Weights of a small mixture-of-experts language model, trained from scratch on English Wikipedia.
Size: 13 layers, width 160, vocabulary 16384.
Experts: 320 SwiGLU neurons an expert, 1 pick a token, a softmax router.
Below are experts of layer 6 (counted from 0) of a mixture-of-experts language model. Rows are named router (the router's row for the expert) and show model dimensions 0-159. Each number is 200 + 20 x the weight over its row's rms, rounded and kept within 0 to 999.
Before each expert's rows: a language model's description of what the expert responds to. This comes from a sample of Wikipedia text that the model never trained on.

# expert 22
Description: Row-ending table pipes. Final pipe closing a table row before a line break, often after times or numbers, and some adverbs like mostly, rather.
router,177,201,199,174,194,174,184,218,216,190,188,158,175,203,203,202,191,210,219,192,216,205,193,182,178,204,204,208,195,225,174,173,222,180,199,226,169,213,194,194,232,193,187,229,212,228,168,181,218,204,155,212,196,176,219,188,248,232,192,208,185,198,180,191,183,192,188,188,220,202,227,182,212,186,152,217,197,186,207,173,184,224,170,197,205,169,188,200,226,169,192,188,235,214,214,207,213,202,212,266,252,190,192,213,230,236,213,207,213,196,208,215,212,161,241,166,180,188,210,181,212,208,202,202,222,205,187,196,222,229,204,194,215,209,164,191,204,201,188,156,210,208,167,188,200,165,205,189,214,198,176,215,209,213,194,220,195,186,201,177

# expert 3
Description: Word-initial prefixes. Prefixes and first pieces of split words, often after hyphens or quotes, such as un, inter, pre, the ur of surviving.
router,187,209,181,196,211,174,206,232,186,180,177,211,202,187,204,204,180,193,205,221,194,203,203,191,222,200,202,211,193,189,187,166,201,210,201,216,183,237,138,208,183,205,187,214,198,196,202,188,195,220,205,177,193,212,190,188,201,221,202,187,188,209,185,220,227,187,174,212,219,214,204,207,215,184,220,186,181,191,190,191,206,165,196,174,187,230,217,209,234,192,152,202,192,212,210,207,223,270,209,195,173,209,218,202,181,207,243,202,204,209,214,220,222,174,200,202,217,180,194,226,225,235,172,230,198,218,193,163,203,235,145,195,218,208,218,193,183,212,228,186,163,242,178,160,208,195,166,194,193,181,173,217,218,190,163,197,183,182,240,207

# expert 15
Description: Sentence and section ends. Line breaks, sentence-final periods and == heading markers that close sentences or begin new sections.
router,175,180,177,190,213,180,218,215,197,178,195,191,184,200,183,176,180,205,214,204,166,234,223,214,204,184,213,179,210,220,178,206,209,181,236,228,163,228,197,228,202,218,201,215,180,209,212,190,219,232,205,205,202,216,183,167,199,241,217,191,167,206,171,226,200,190,175,177,215,193,177,189,204,148,211,204,168,169,225,173,187,213,182,211,198,201,196,192,204,211,176,203,218,217,223,194,209,205,214,168,202,219,205,173,175,215,206,234,217,235,203,188,240,179,176,185,194,216,178,197,205,217,198,219,224,208,158,201,186,202,184,219,219,233,178,149,187,255,178,195,188,197,198,188,189,210,180,210,206,191,194,220,242,206,224,216,203,173,237,194

# expert 4
Description: Occupation and field words. Occupation, nationality and field words in biography openings and descriptions, such as football player, American, comedian, politician, television director.
router,205,180,194,215,173,182,180,245,176,163,191,167,169,210,199,183,167,204,198,215,228,197,213,232,188,208,213,198,173,243,178,193,199,182,213,233,203,193,201,219,205,226,174,222,213,187,181,189,204,190,204,222,210,231,229,200,198,208,208,205,177,233,181,209,184,176,177,193,193,188,197,234,185,208,222,185,182,211,211,190,195,184,155,206,228,198,221,168,212,203,195,250,202,217,213,213,237,201,190,200,171,209,210,211,197,210,205,201,199,237,241,193,215,195,200,196,171,158,210,210,215,217,190,154,197,238,183,183,191,220,203,202,203,208,216,190,195,205,218,182,190,221,184,186,231,168,174,213,204,185,203,221,215,230,173,189,201,149,212,153

# expert 13
Description: Nouns after articles. Abstract nouns and ordinals right after the or a, such as part, year, number, final, and the down of breakdown.
router,191,202,172,222,174,205,190,218,168,192,215,209,197,203,205,202,213,212,165,233,186,238,244,181,206,193,193,207,182,199,138,198,189,190,219,206,192,190,170,205,177,216,205,210,197,178,167,195,187,198,202,224,223,191,215,180,187,213,212,165,175,199,174,211,235,188,195,205,193,187,233,203,206,193,194,189,184,208,231,172,168,204,183,204,226,212,211,169,196,171,180,190,167,199,224,202,229,226,211,179,175,200,211,210,223,209,213,189,206,199,207,233,223,188,173,185,193,211,207,224,216,215,186,203,213,212,172,167,187,223,193,198,252,220,220,186,193,228,178,178,196,215,187,181,236,229,202,174,246,153,207,224,222,227,187,193,213,182,230,179

# expert 10
Description: Capital initial letters. Single capital letters starting a foreign or unusual name, split off from its rest, such as Sch-l, G-n, B-K, D-ellacqua.
router,188,185,149,215,192,173,211,212,197,189,191,202,179,174,224,160,184,238,191,193,182,228,202,221,220,152,215,165,181,236,207,182,231,217,186,214,185,206,175,229,212,226,210,231,206,211,168,166,184,215,176,215,189,196,192,179,178,225,197,195,190,198,177,202,192,191,168,188,184,191,186,223,228,177,200,204,191,195,212,181,168,177,183,176,205,192,216,218,221,185,208,217,214,206,190,214,178,244,176,214,187,218,212,198,198,245,218,210,199,191,212,202,211,165,231,195,214,192,204,255,239,211,175,219,212,226,175,198,208,192,215,173,207,206,174,200,189,209,221,187,171,207,200,186,207,199,215,191,216,205,214,255,222,216,190,237,206,198,208,181

# expert 14
Description: Infobox list punctuation. Line breaks, dashes, colons, semicolons and bullets starting infobox or list entries, such as - Screenplay by:, Succeeded by, Website:.
router,184,165,202,192,161,171,209,202,203,182,213,192,177,176,199,210,213,238,184,200,163,224,218,221,228,189,213,218,201,219,213,183,221,206,220,220,192,235,132,216,232,192,132,194,221,227,188,188,193,203,194,191,198,210,190,188,193,225,208,187,170,209,150,221,232,172,194,187,185,169,187,208,206,198,204,217,202,162,247,185,185,198,159,225,205,171,209,201,226,213,201,188,225,206,204,203,243,210,178,180,205,186,201,222,195,208,201,214,174,232,195,199,215,188,212,188,190,190,222,210,211,223,209,179,219,205,185,192,192,202,198,175,208,215,187,178,183,197,172,186,192,206,191,175,241,209,188,170,209,198,209,219,228,216,180,203,228,180,192,200

# expert 8
Description: Places and table cells. Country and region names like Scotland, Wales, Spain; pipes and blank cells in election and sports tables; common words like the.
router,177,202,199,175,193,174,186,217,215,191,188,156,176,204,204,202,190,210,220,192,218,204,193,182,180,204,204,208,195,223,175,175,223,179,199,226,169,211,194,196,232,195,188,228,214,227,167,181,218,203,153,211,195,179,219,190,250,231,192,209,185,198,180,190,184,191,190,187,220,201,227,181,210,186,152,219,198,189,207,174,184,224,170,198,206,170,189,200,228,168,191,187,235,214,216,207,211,203,213,267,253,189,192,214,231,235,212,207,214,196,210,216,211,162,242,170,179,186,211,180,210,209,203,202,222,204,187,196,220,229,203,194,216,209,164,191,204,200,189,156,211,210,168,188,199,165,204,192,213,198,177,216,207,213,197,218,195,185,201,178

# expert 21
Description: Romance name fragments. Word pieces inside Spanish, Portuguese and other foreign names of places and people, such as Santa, São, Luc, ñ.
router,201,163,211,202,194,197,174,224,198,195,175,206,161,142,205,195,218,223,193,231,187,215,207,208,206,208,235,156,156,201,185,186,200,209,205,195,179,196,176,220,180,224,175,222,172,198,201,204,174,245,214,210,182,183,208,189,192,207,188,162,196,228,198,217,192,201,193,222,197,184,182,205,171,169,173,217,190,192,215,183,185,158,195,195,187,234,199,220,228,215,235,211,196,191,197,245,197,210,183,209,188,227,191,183,218,228,221,204,213,223,201,231,220,184,203,214,181,196,211,201,235,219,190,199,181,217,196,195,190,217,203,196,215,240,229,164,176,230,212,189,166,204,179,206,224,229,196,170,215,168,207,193,191,198,204,240,225,181,209,170